{"routed_scale": 4.9, "init_std_up": 0.0312, "lr_head": 0.00825, "final_lr_fraction": 0.1, "batch_tokens": 65536}
Below are experts of layer 8 (counted from 0) of a mixture-of-experts language model. Rows are named router (the router's row for the expert), gate (a neuron's input weights, with its number), up (a neuron's input weights, with its number), down (a neuron's output weights, with its number) and show model dimensions 0-255. Each number is 128 + 32 x the weight over its row's rms, rounded and kept within 0 to 255.
After each expert's rows: a language model's description of what the expert responds to; "raises" lists some tokens whose logits its average output raises strongly, later layers aside. This comes from a sample of Wikipedia text that the model never trained on.

# expert 45
router [134 104 122 145 102 119 141 141 146  99  70 183 142  96  66 118 144 123 118 143 147 138 136 147 139 158 114 118 131 163 159 110 128 151 101 161 124 135 130 153 143 175  55  63 100 149 177 157 201 130 110 146 119 178 100 149 162 130 168 109 135 173 169 115 172 177  88 158  84 120  78 184 106 139 200 123  97 150 152 102 161 132  77 211  83 153  60  47 164 142 147 179 102 126 134 123 108 119 148  95 159 208 100 167 109  94 150 123 108 147 104 170 130 136  77 117 134 149 121 144  40 125  69 178  75  96  90  99 168  74  80 126 123 154 164 153  96 128 121 149 124 115  99 129 132 126 145 101 132 151 103 127 122 143 151 163  97 136 188 116  90 160 115  99 112 144  97 129 111 140 123 107  59 153 184 127 134 120 152 117 107 127 116 160 162 160 147 101  77 105  90 138 177 147 131 126  88 121 149 115 142 128  99 135 170 122 172  59 173 155 144 132 154  71 139 105 151 118  64  97 142 117 129 107 125 140  92 119 110 130  77 224 107 152 101 105 147 114 171 117 121 210 100  77 172 163 127 160 167 128 156 130 135 169  96 155]
gate1 [153 114  58 139 166 115 119 105 138 122 117 164  35 149 167 173 116 164 112 155 204 137 111 132 133 128 154 123 130 143 146 135 101 111 151 106 130 140  65  85 101 119 173 112  82 120 164  78 162 127 105 138 165 135 119 116 129 137 115  98 169 159 136 144 178 116 107 131 130  46 178  75 152 108 133 168 119 119 104 167  78 132 109 198 109 131 129 140 152 160 118 125  83 112 144 142 171 125 138 119 167  81 118 142 128 134 154 115 137 143 131  93 123  99 136 126 114  78 188  74 114 143 214 155 125  71 125 129 156 168 147 144  86 176 141  66 118 132 101 117  86 105  82  67 126 161 190 130 172 164 118 103 138 171 112  88  93 122 128 123 139 148 103 146 154  61 175 114  98 132 148 119  69 149 127 211  68 132 128 118 116 101 124 113 143 138  86 140 152 139 179 140 150 120  79  69 100 120 135 165 127 139 165 143 175 157 142 134  96 134 102  87 137 146 141 166  51 141 144 152  42  94 108 113 125 138  66  74  85  89 100 180 167 109 118 178 126  78  98 116  86 144 142 123 193 141 128 125 128  93 125 212  90 128 183 124]
up1 [150 162  79 194 111 145 144 157 122 140 114 165 145 153 136  68 130 154  94 148 163  86 131  63 106 168 170 137 184 143 110  99 109 103 160 144 136 118 119  89 123 157 161 134 141 134 190 155 129 129  96 191 104 165 129  70  92 153 101  82 125  68 103 155 125  73 113 105 124 119 141 114 163  90 134 153 125 201 169 141 152 146 110 112 123 159 139 170 128 146 132 139 137 176 109 130  84 116  67 160 120 195 149 137  81  89 168  93 135 153  93  76  68 128 126 153  96 125  95 116  94 133  86 168  49  97 139 136 117 138 111 122 162 134 113 175 141 147  74  93 173 151 123  90  96 139 119 135  95 119 183 136 151 124  75 153 160 116 167 215 178  89 132 161 169 141 138 142 156 155  71 190 149 144 122 168 104 148  82  82 171 105 116 126 134 124 168 111 198  87 117 188  56 164  96  83 113  98 150 128 102 133 123 146 130 139 163 116 158 164 152 115 134 128 105 109  94 176 174 131  92 122 170 152  54 123 112 156 101 176  78 123 125 154 146  71 162 136  94 119 208 106  84 133 144 142 110 167 118  85 150 168 129 114 167 111]
down1 [109 134  95 119  81 107 127 124 114  90  93 124  95 174 164 113 120 102 134 160 139 134 135  99  98 149  47  78 164  83 156 102 182 114 160 109 154 128  47 204  94  84 139 151 127 171 112 148 149 131 122 143 139 128 111 107 151 136 100  63 149 179  95  83 100 112  97  84 116 148  52 126 116 120 145 199 122 123 124 122  87 138  92 148  76 129  89  97 107 158 104 128 130 161  84 144  81 127 153 108 150 177 117 117  93 138  51 182  96 131  91 175  68 100 114 146 154 167 128 138 124 144 137 110 110 128 170  90 160  69 132  92 148 110 139 114 182 117 162 204 176  96 124 140 157 164 116 125 159 115 124 170 144 112 182 158 155 112 155 125  97 162 143  98  77 155 193 106 157 185 136  97 131 143  94 171 120 117 121 151 106  73  69 104 114 180 134 119 103 130 179 193 172 137 114 133  56 178 138  91 117 184 112  69 114 144 131 121 142 122  82 124 152 143 117 132 143 216 100 119 162 112 118 129 140 119 206 153 130 104 141 193  66 120  90 133 139 112 120 140 117 154 137 113 148 145 146 103 189 172 134  71 145 112 130 110]
It responds to: Consonant pieces in foreign names. Inner m, k, am, ov pieces in foreign names and words, such as Nure-m-berg, Rey-k-javík, Mark-ov-ić, Sw-im-ming.
raises: "aw", "u", "en"

# expert 15
router [100 153 176 125 138 116 125  88 165 125 105  80  96 123 115 184 170 151 148 183 157 145 115  90 128 139 169  94 105 114 120 138 141  78  97 114 152  61 130 102 107 161 172 122  50 137 116 125 128 123 139  98 128  86  91  70  64  75 127 125  85 125 127 186 108 162  81  84 164  38 101 144 174 131 100 175  87 141 127 102 108 167 146 154 158 128 144  96 128 118 103  76 132 129 132 140  97  90 178 111 160 138 130 147 177 135 104 149 116 142 164 130 177 115 131 117 150 150 116 173 118 118  43 153 170 125 122 144 172 147 180 145  88 134 145  83 106 117  83 143 132 120  83 166 149 121  69 133  92  91 166  99 135 175 110 133 144 156 110 169 210 108  98 108 184 113 109 102 180 108 100 119 115 191 156 125 149 147 148 152 131 111 123 124  95 109 124  72 166  58 148  78 179 127 148 165 146 163 107 155 149  67 169 153 107 142 105 173  98 121 170 183  72 174 106  35 150 112 209 144  82  70 139 100 118 151  91 154 161 129  97 132 140 131 127 117  90 118 135 122 156 138 124 149 145 119 185 115 159  95 154 103 172 142 147 128]
gate0 [124 183 119 115  60 165 137 100 175 164 141  97 146 120  89 102 101 150 121 170  97 147 115 171  89 131 146 138  47  83 132 179 155 121 164 106 117 133  69  95 136 129 109 128 111 124 108 140 180 129  63  98 127 180 139 137 132 125 129 128  84 145 113 134 116  91 156 104 162 130 213 122 193 159 126 103 112  90 115 164 176 133  90 126 112 105 102 152 116 147 105  81 168  60  61 113 140  88 109 127 117 181 129 125 110 141 100 102 215 130 133 166  90 157  40 154 133  98 135  99 118 145 112 145  93 169  88 152 129  98 143 153  85 124 150 106 137 154 127  82 120 179 126 186 112 143 171 109  87 123  86  91 119 178 110 141 148  60 100 117 113 162  95 109 164 157 144 113 126 140  93 115 158 137 127 112  94  91 120 126 232 111 125  87 120 166 184 117 129 114 139 127 169 137  93  71 138 102 105 128 105  81  84 131  92 120 123 189 173  64 155  96 197 125 119 124 140 159 151 218 169 118 148 135 101 151 115 107 154 155 135  42  75 135  88 153 154 165 102 125  79 107 108 143 142 126 116 145  96 142  85 139 113 151 109 102]
up0 [177  69 151 186 165 107  95  85 106  99  96 112 179 116 172 106 141  84 103 146 208 117 120 106 187 158 107 151 176 166 161 175 144  53  79 141 150 106 168 120  86 174 103 110 111 153 117 154 130  98 101 111 122  68 101  89 121 140 124  85 110 112 134  87  89  89 156 123 116 162 112 100  87  99 120 146 146 101 113 121 133 120 177 129 162 176  70 130 127 123 134 136  88 156 105 126  77 102 127  86 154 108 150 128 107 165 134 118  68 106 128 112 145 116 153  82 168 106  83 118 126  96 156 112 158 129 162 127 185 158  65  87 166 123  98 180 156  87 137 121  99  80  89  87 127 138 109 172 129 123 141  84 129 125  98 132 118 183 179 135  87 169 137 157 180 113 134 119 127 157 135 133 134 126 117 123 112 172 118 155  42 123 143 203 118 147  36 126 110 108 130  95  99 127  89 163 130 135 137 124 180 189 156 143 169  90 153 133 109 158 144 166 111 141 178 100  81 120  95 121  95 107 141 123 174  94 188 107 165 144  72 178 175 111  67 143 143 123 147 201 136 147 187 102 142 150 115 137  78 115 146 108 130 185 184 151]
down0 [112 126 101 144 102 113  96 196  85  76 128  91 152 111 199 116 147 153 133 133 101 146 212 136 122 148 121 101 155  94 136 163 137 153 119 116 115 110 133  91 186  81 160  52 129 130  94 100  88 125  83  96 174 112 130  95  80 105 148 100 153  64  95 140 121 113 109 153 125 136 118 173 108 126 142 101 116 102  80 118 146 133  84 144 152 100 105 147 118 211 146 134 148 121 114 151 115 140 107  96 180 147 194 181 127  63 150 176 162  94 159 116 123 103 112 175 174  74 168 185 175 127 185 115 185 111 137 138 106  89  71 144 177  97  94 121 138 159 156 109 128 124 108 138 146 113 154 166  64 149 149 140 118 120 169 140  98 116 109 134 113 125 127 126 142 205  89 159 133 113 109 208  91  89 155 125 142  83 132 150 126 148 107 107 177 135 138 176 103 105 150 124 191 130  95  97 121 165 147 100 112  98 166 178 140 171 101 127 161 115 148 143  91 118  77  83 161 158  22 183 121 107  58 122 132 114 121 128 104 154 154 181  97 185 125  97 126 128 146 103 105 107 131 108  66 139 130 161 148  96 173 157  87 128 183 124]
It responds to: Compass directions, -y endings. Direction and side words like north, south, west, right, front, plus the suffix y in Indian titles such as Mahat-y-am.
raises: " of", ",", " and"

# expert 43
router [194  87 103 141 142  96 154 148 112 178 109 145  88 114 136 103 169 135 123  99 212 123  70 148 157  98  91 144  93 134 105  96 146 166 173 152 100 134 169 128 124 172 107  92  72 140 141 142 149 110 121  98  99 147  92 183 154  93 155  90 138 135 185 122 103 140  75 117 106 172  91 149 123 177 100  88  94 112 141 165 175 107  79 141 161 108 100 175  94 117  80 138  43 128 119 122  79  93  90 148 191 129 119  94 171  84 173 135 152 163  92 151  90 120 157 113 114 113 130 114  43  91 108 153 135 147 133 153 144 124 148 152 103 132  58 145 158 100  61 137 173  95 114 167 154 120 147  67 139 164 100 128 152 159 117 133  71 156 161  78  55 139 150  95  89 114 129 117 120  69 131 101 122  89 126 112 124 141  88 139  82  72 122 124  84 126  81  75 150 163 145 155 142 120 139  79 129 104 126 140 150 129 128 103 130  84 144 111 185 132  62 134 111  93 146 154  99 167 176 144 189 133 141 175 136  86  61 144  98 142 116 220 116 127  88 161 165  94 134 119  69  74 151 136 111 137 146 125 145 163 140 127 108 162 139 135]
gate1 [ 14 141  95 107  81 167 111 136  90 107 172 128 127 154  79  98 123  34 109 131 160 130  84 102 126 128 137 107  80 142 141  94 137 137 186 176 168  80 133 152 163 128 129 139 115 113 110 146 119 124  89 111 128 133 131 109 127 148 137 111 176  84 154 131  82 154 189 100 161 102 125 106 109  69 162 122 103 158 115 181 136 136 132  49  76 139 163 134 100 117  99  83 107  69  96 126  81 175 145 168 214 112 188 153 148  83 131 130 141 156 124 139 139  92 127 153  88 135 105 143  96 110  82 106 107 150 125 170 144 188 143 125 164 152  75 165 141 136 163  95 110 164 119 146 153 138  95 151  42  90 104 154 158 158  94 152 183 121 173 116 185  48 113 141  78  80 111 147 140 151 130 109 110 150 105 169 108  89 161 146 109  76 116 117 169 152 102 152 117 128 162  98 122  78  99 113 128 161 135  94 127 135 156  88  84 159 133 119 101  86 144  99  91 167 143  67  54 108 137  86 117 138 148 128 156  62  97 142 109 128 110 148 153 136 141 163  95 146 139 123  94 150  74 103 158 110  97 158  61 159 130 164  97 142 162 145]
up1 [ 82  86 107 102  66 139 153 113  88 117 145 137  88 131  96 121  99 101 172 149 130 142 130  76 108 222 132 121  41 112 102 178 130 134 193  87 139  93 142  94 186 144 172 145 127  70  92 171 132 103  62 147  61 158 139 136 126 138 142 153 142 117 106 158 120 120 153 136 145 150 111  82 132 125 153 181 112 102 131 187 110 114 103 127 148 116 157  76 110 132 100 120  64  95 177 155 137 166 120 179 148 109 138 218 110 157 151 119 147 167 116 153 129 106 119 147  77  85  98 134 153 154 142  96 135 148  99 158 173 207 104 154 166 129  62 124 129  82 155 166 139  94  80  66 103 146  91 132  86  91  95 116  97 101  87 104 137 114 155 123  92 128 168 151 117 137 128 124 114 139 156 122 127 149  92 180  99 161 135  89 109 119 160  99 194 122 133 112 105 113 166 120 105 156 122  47 108 170 131 134 116 177 107 101 110 105 160 151 180 163 162 110 165 152 114  81  77 104 178 128 130  72 122 126 110 127  55 124 111  89 187 155 122  61 123 103 134 132  46 140  91 171 123 102 134 171 123 102 114 162 101 118 134 162  95 154]
down1 [ 81 117  94 124  41 136 157 183  90 148 130 188 116 123 201 103  61  93 170 162 157 113 119 125 177 142 180 145 119 123 104 176  86 119 145 163  87  59  93 159 118 115 183 106  74 124 112 133 124 176  82 122 111 151  70 164  83 113 153 116 178 145 127 118  57 141 157  98  94 152  81 122  71 141  94 109  87 112 142 117 147 194  62 133  99 124 136 128 136 129  71 144 145 168 152  89  96 114 136 180 109 109  48 131  89 137 145 146 115 122 137 130 171 117 132 144  94 149 207 153 108 118  83 121 102 183 127 140 128  94 131 116 116 109 139 136 108 132 121  84 151 106 153  98  89 185 146 159 103 116 160 109 118 172 105 117 115 109 122 118 137 166 132  78  60 162 136 160 147  78 147 102 102 180 145  95 144 179 164 180 133 125 137 105 133 148 112 118 114 109 205 101 106  96 167 130 154  67 163 108 124 117 124 167  97  74 177  54 155 129 123 142 104 120 159 187 147 153  87 153 147 139 128  90 211 134 102 135 150 108 152 164 134 152 122 180 129 159 161 140 149  66 107 103 181 136 135 158 128 130 165 105 126 134 148  98]
It responds to: Pieces u and re. Word pieces u and re, plus prefixes Pre, Qu, Re, Gu, often in foreign names: d-u, Dar-re-h, Jag-u-ar, re-vealed.
raises: "ct", "ir", "h", "l", "y", "v"

# expert 18
router [125 139 154 145 200 129  81 140 100 131  77 115  67  65 141 101 138  99 152 179  96 163 103 182 155 124 100 124 125 123  85 120 140 154 155  96 146  78 125 113 128 166 181 112 115 161 126  71 132 142 149 100 129  97 149 151 148  91  42  81 107 109 128 164  56 146 179  77 158 137  94 134 149 110 180 141  75 124 130 183 136 147 107 144 184 103 143 103 138 115 103 154  52  37 163  99 128 111 114  89 135 106 141 117 160 129  58  84 118 144 104 119 167 151 118 155 144 123 166 186 145 151 165  87 179 128  76 130 150  97 136 120 145 132 134 164 129 165 150 200 173  67 193  90 169 152 127 180 141 174 147  96 167 128 112 124 101 119 164 159 170 121  98 108 164 139  86 122 196 166 100 186 200  98  65 130 150 143 137 169 136 150  95 143 148  78  73 106 181 110 138 111  82 123  99  90 144 146  94 112 138 115 157 163 129 132 164 127 144 121 127 145  79 158 148 125 165  88 138 127 121 140  99  98 130 133 125 103 124 112 113 110  89 135  90 159 127 129 137 132 106  80 225 170 146 126 123 155 130 178 150 118 137 159 128  92]
gate3 [128 138 112  87 144 109 164 181 145 133 137 144 101 125 111 124 112 129 132 181  78 144 172 109 133 145 134 175 118 132 130 100 117 157 125  85 128  88 127 154 144 153 176 106 120 155 106 106 141  97 120 119 136  83 122 163  99 173 214 102 131 150 147 124  92  78 105  62 139 107 189  90 147 131 177  94 131 135 138 118 111 144 191  98 127 156 132 122 107 153  93 112 151 212 147 101 126  69 108 110 149 110  76 160 128 126 164 130 123 140  99 130 102 116 143 130 109  95 126 125  78 124  76 137 125  46 104 119  84 152 103 155 177 184 128  93 179 142 134 102 121 146 127 143  95  74  89 147  99 133 106  56 130  92 120 184 100 137  83 104 140 121 117 141 154  86 139 150 106 103 113 153 120 122 107 119 126 184 208 128  91 178 142  98  98  99 128 148 131 119 144 119 114 136 169 124 103 108  68 133 173 128 149 117 226 151 170  44 112 148 122 149 117 146 126 166 114 156 157 114 175 171 119 191 149 190 100  90 159 167 135  62 179  84 102 104 171 183  95 115 145  30 135 147 202 147 170 180 116 147 100 141 112 142 101 194]
up3 [117  98 150  73 125 102  71 109 119 156  82 196  69 120 107 121 124  85 170 137 104 178 168  94  91  97 143 150 118 123 119 156 162 173 117  95 123  89 166 118 109 124 172 137 124 153  75  98 157 115  86 121 156 156 113 128 177 140 169 120 149 190 152 119 126  62 133 106 128 115 201 102 155 188 158 130 159  83  76  80  80 147 189  83 123  88 150 146 135 124 118 107 141 193 139 142  70 107 171  79 203 109 119 129 154 124 164 118 117 165 123 115  66 152 118 131 122 116 123 131 130 138  90 105 139 100 142 110 112 145  88 122 122 182 103 115 157  99  94  77 109 176  93 134 155 138 117 189 107 153 112 126  76  61  80 139  68 155  83 132 171 124  82 104 145  87  89 178  58 109 158 101 128 122 105 121  70 119 196 127 146 129 140 158  67 129 132 170 145 110 151  99  79 114 143 102 112 171  74 120 142 129 111  76 161  97 190  62 103 128 147 186 125 135 104 101 105 139 146 108 169 160 112 157 158 185 129 102 121 155 174 107 143 107  94 132 168 152 158 109 126  58 126 105 186 126 126 169 162 122 103 142  97 132  93 145]
down3 [120 187 134  71 111 114 124 138 102 125 149 145 127  90 111 132  81 108  65 102 139  94 170 113 100 129  88 101 123 166 110 105  42  82 132  92 145  93  81 103 185 153 125 162  97 137 224 164  94 133 104 124 140  76 194 138 118 187 135 102 123 164 156 173  70 116 134  98 107 120 125 114 135  79 165 112 144 122  93 174 167 118 142 139 191  68  55 163 131 124 146 143 159 138  77 121  86 178 169 144 132 129 170 132 162 195  97 137 122 104  81 127 156 127 136 123 157 126 189  75 132  83 207 142 146 111 125 163  96 126 159 145 124  94 138 146  81 106 148 124 141 188 106  96 172  69 145 107  96 169 183 184 121 162 156 114  79 150 106 133 168 194 160  93 167 124 117 109 101 183 129 159 153 155 116 132 134  89 130 120 146 159 175 112 130 125 156 165  88 139  84 115 120 155 133 144 145 102 122  86 107 125  78 117  75 149  97 167 183  95 102 103 173 135 124 166 130  84 123 170  60 119 151 157 105 143 169 129 121  87 124 177 120 118 118 128  77 156 124 165 158 196 155  78 129  85 117 130 135 136 139 121 167 140 118 128]
It responds to: Leading digits, count words. Digits at the start of numbers, mostly 2 and 0 in years and table ranks, such as 2-0, 1-3, plus count words like two, three, several.
raises: "0", "1", "2", " Years"

# expert 47
router [137 155 106 104 143 119 191 183 116  98  31 138 115 182 124 127 123 149 129 169 159 107  95 124 106 128 105 160  94 190 144 132 160 139 148  70 132 184 102 151 104  62 144 126 108 112 126 147 121 134 105 163 117 160  88 143 118 166 129 104 165 125 131 136 102 100 138 110  88 166 120  90 132 176 164 165 117  78 105  86 136 118 119 155 102 156 149 150 167 169 112 106 197 143 141 146 182 171 135 121  88 129 133 138 143  95 150 112 125 139  99 143 142 116  88 149  53 130  91 106 156 128 163 142 154 174 166 177 152 132 145 159 150 112 145 102 137  76 137  92 144 164  96  99  87 147 146 143 185 117 101 165 141 118  64 153  98 129  92 109 100  81 110 120  86 127 117 141 111 143 171  54 140 136 122 113 172 122 141 218 124 145 100 155 169 119 103 113 181  48 109  98  60 163  95 165 151 126 168  74 153 161 162  70 170 115 129 100 103 157  94 201  82 148 146 170  79 117 129 123 154 189 108 143 153 104 161 109  78 129 108  88 151 159 141 203 104 103 153 135 192 123 100 168 130 163 167  79 169  85 175 112 122 151 131  72]
gate1 [ 90 165 129  76 103 153  55 147  81 134 109 116 124 128  84  86 120  94 148 160  82 116 164 102 115 102  70 169 117  69 149 140  97 148 119 105  75  83  84 163  88 131 127 123 106  95 106 137 109 158 132  75 166 162  99  88  98 109 172 145 109 120  87 107 149 170 128 121 156 133 165 101 121 145 135 177 144 137 115 144  99 141 107 163  90 163 103 113 110 135 130 150 180 184 101 144 116 102 131 155 141 118 120 118 116 103 132 157 114 102 129 142  85 136 102 138 140 157  79 128 118 120  83  85 107 136 109 141 134 193  97 140 133 124 132 106 121 142 157 141  54 156 153 140  40 116 158 105 169  82  95 140 120 124 168 119 153  79 134 135  75 128 116 138 107  71 177 181 153 149  97 132 140 171 119  58 122 102 165 181 141 148 148  99  91 124  99 134  60 160 134 106  98 162 157 112  86 155 176 109 154 141 104 139 126 187 147 147  99 149 125 147  90 158 144  72  76 170 132  74 143  91 114 132 178 168 172  97 165 176 128  69 107 212 138  58 105 112 191  87 123 138  94 149 135 182 191  41  80  85 144 115 166 172 159 127]
up1 [134 187  97 159 119 153 196 144 107 158 203 150 146 202 117 110 162 186 137 172 128 129 195 120 189 146  79  96 164 126 176 132 138 161 145 113  59 107  80 115 115 144 136 117 132  76 184 120 129 146 126 135 127  84  91 147 129  87 105  89 121  88 102  98  91  96  54 134 156 119 123 147 173 142 140 112 108 118 130 130  79 146  90 104 164 118 139 101 102  87 142 118 123 101 150  82 108  93 134 117 137 142 164 143 120 125 164 146 146 143 110  92 154 124 120 177 146 110  96 131 124 118 156 155 195 139  91 131 106 133  99 145 140 114  92 111 128 147 140  90 125 134 140  80  63 148 127 146  88 125 199 157 151  99 105  47 136  80  93  65 168 152 109 176 132  91  92  98 119 110 180 172 200 135 184 130 114 126 200 160 139 123 112 162 100  97  91 148 116 120 129 125  73 112 113 180 109 119 100 113 187 155 109 100 180 166 157 116  97 149 110 126 116  91  93  98 194 131 152 147 142 176 148 144 172  45 174 169 152 159 149  79 146  89 130  75  85 123 115 143  79 105 163 115 173 126 170 142 122 209 121 134 110 152 153 156]
down1 [113 177 103 122 168  60 146 138 155 113 126 158 136 111 154 205 113  94  97 113 123 176  86 143  87 138 139  67  71 121  97  97 203 105 128 125 151 141 104  91 120 121  95 132  69 184 123 119 206 184 113 103  60 189 119 124 192 117 128 140 167 113  62 116 176 139 121 139  79  97 166 151 164 123 124 152  84 100 123 131 129 127 148 133 149  57 106 175 103 154  86 101  89 199 164 150 102 150 158 114 113 131 149 155 100  70  95  98 124 119 104 148  67 110 160  80  91 153 101 106 125  92 140 180  97 114 118 122  99  97 149 149 136  87 155 100  94 103 152  88 181 166  97 134 143 141  89 118  93 161 173 140  92 150 119 166 110 158 127  57 114 130  94 137 106  80 119  97 170 131 107  78 113 173 124 129 165 115 134 113  87 136 131 130 105  91 101  91 123 137 130 129  77  97 166 128  94 116 169 115 102 156 205 136  70 103 104 119 127 130 120 116 135 164 114 108 157  83 113 136 140 161 136 140 143  94  82  90 142 159 166  59 115  99  89 120  80  96  75  99 121 112 176 124 143 149 125 169  89 174 135 180 159 178  58 117]
It responds to: Unit and S pieces. Letter S/s pieces and unit symbols like sq, mi, km, ft, %, km/h in population, area and statistics lines.
raises: "ource", "ince", "omet"

# expert 41
router [135 114  82 110  83  61 159 139 217 122  97 110 110 140 111 137 141 166 215 130 139 109 145 122 156 101 141 137 189  68 193 113 148 171 119  77 141 136 145 117 163 172 111 116 171 149 100 160  79 123 128 150 105 112 154  91 133 137 173  98 143 215 119  79 116 143 122  70 151 147 117 172 133 164 158  95 121 169 145  89 111  81  69 169 105  87  65 110 189 173 142 170  92 120 124  95 131 141 161  73 115 154 100 137 114 103 128 169 164 114 119 167 139  92  80 158 117 126 197 147 152 162 116 182  99 104  80 155 158 173 113 122 136  99 163 142 134  72 144 150 134 112 107 135 117 191 160 169 128 121 141 137 117 178 156 129 151 133 101 145 176 168 110 144 104 156 133 144 129 107 110 172 116  93 137 139  86 143  97  90 161 181 126 141 115  80 147 149 188 112 156 136 190 110 122 148 144 100  71 167 137  80 179 255 142 131  92 122 131 141 140 100 139 149 126 123 149 153 156 163 141  89 166 106 130 144 154 101 124 134 109 151 133  77 118 111 153  97  99 111 135 169 160 183 112 128 106 114 126 179 115 181 120 100 108 100]
gate1 [116 103  78 120  82 108 128 138 159 127 116 113 132 123 161 116  90 155 151  55 131 136 153 132 160 126 158 120 133 137  60 166  98  75 140  89 110 118 121 122 122  75  77 121 137 166 163 157 134 105 102 105  94 194 120 170 156  62 155 150 107 120 144 128  62 123  79 143 135 140 118 133 129 122 131 174  41 149  63  17 142  51 107 164 107 176 114 125 147  90 198 158 121 131 141  98 134 127 103 186 127 142 148 145 164 168 109  94  59 156 121 159 125 131 123 140 145 110 109 102 119 151 151 145 125 129 137 100 165 129 153  87 203 116 130  83 144  76 140 112 139  94 103 100  97 173 110 164 158  90 119 139 102 176 194 115 132  99 119 135  80  80 136 150 110 162 130  97 154  69 129 119  71 172 125 120  98 127 155  93  36 167  77 130 120 137 161 180 184 139 171 124  95 158 159 148 139 104 124 174  96 142  89 118 142 115 120 108 112 128 120 166 154 138  64 128 119 126 160  88  80 191 131 196  49 135 114 154 152 133 195  89  97 117 117 131 127 122 116 149 121 127  89 165 114 145  85 153 128 108 159 116 181 134 103 156]
up1 [121  91 150 106 190 146  92 165  93 109 124  91 163 116 163 100 163 163 195 114 166 100  77 185 118 123 132 136 131 165  76 107 104  50 154 139 149  91 150 132 132  92 158 124 139 184 156 105 143 125 150 129 174 135 178 202  86 134 167 175 131  90 120 134 128 156 123  80 197  80 131 141 140 133 104 156 128  94 136 136 136 129 157 132 137 115  93  91 123 148 145 107  64 106 107 170  72 198 146 131 131 206 137 117 158 202 109 103 101 118 133 115 109 130 169  79 146 125 149 148 113 145  67 122 177 141 105 120 226 134  96 127 198 153 147 143 171 108 144 133 180 104 119 130 121  87 121 168  58  92 125 117 113 101 131 123  93  73 114 115  62 100 134  94  89 139 101 110 129  81  95 138 116 179 186 149 144 140 141  71  90 145  69  97 107 132 139 130  92 106  93  66 145 156 158  65 161 131 153 137 127  49 148  90 170  84  82 121 111 153  95 151 141 138 145  75  88 127 142  51 103 132 149 138 138 117  95 101 125 135 126 125 167  85 121 152  91 134 145 113 126 140 131 108 123 138  49 175 136 107 128 100 125 162 129 108]
down1 [180 147  84 175 153  80 109  73 150 126 180 110 110  70 123 129  63 104 118 118 140 188 139 140 116 136 151 151  99 176 121 174 194 173 114 121 116 177 166 114 165 185 135 108 121 160 132 138 164 108 110 129 177 155 105 151 143 125 111 128 164 151  78 144 131 106 130 125 117 144 116 148 129 136 185 101 135 114 141 106 171 129 125 150 174 200  86 144 109 105 130  96 122  98 125 152  80 119 113 102 174 133  81 142 166 108 103 114 140  77 173 138 148 148  99  87 170 136 124 111 119 115 203 101 151 128  68  97  44 142 121 151 174 130 179 141 150 151 143 168  80 163 125 180  75 118 142 100 138 125 143 180 115 147 171 119 219  84 157 107 123 132 119 132 143 155 140 157 147 159 165 157 114 149 163  92 147  76 142 122  92 157 191 133 140  82 126 146 161 161 105 162 128 104 157  81 142 116 134 117 134 104 153 195 161 123 211 109 131 159 194 120 132 106  94 139 116 163  96 191 143 108 121 102 132 156 136 179 162 159 150 144 106 180  91 182 177 154 181 145 100 140 175 100 138 125  83  77 131 163  61 129 124 128  40  98]
It responds to: Year digits and place endings. Final digits of years in dates and place-name endings like Ljubl-j-ana, -shire, -burg, -ić, mostly in birth/death and sports listings.
raises: " (", ",", ".", " in", ";"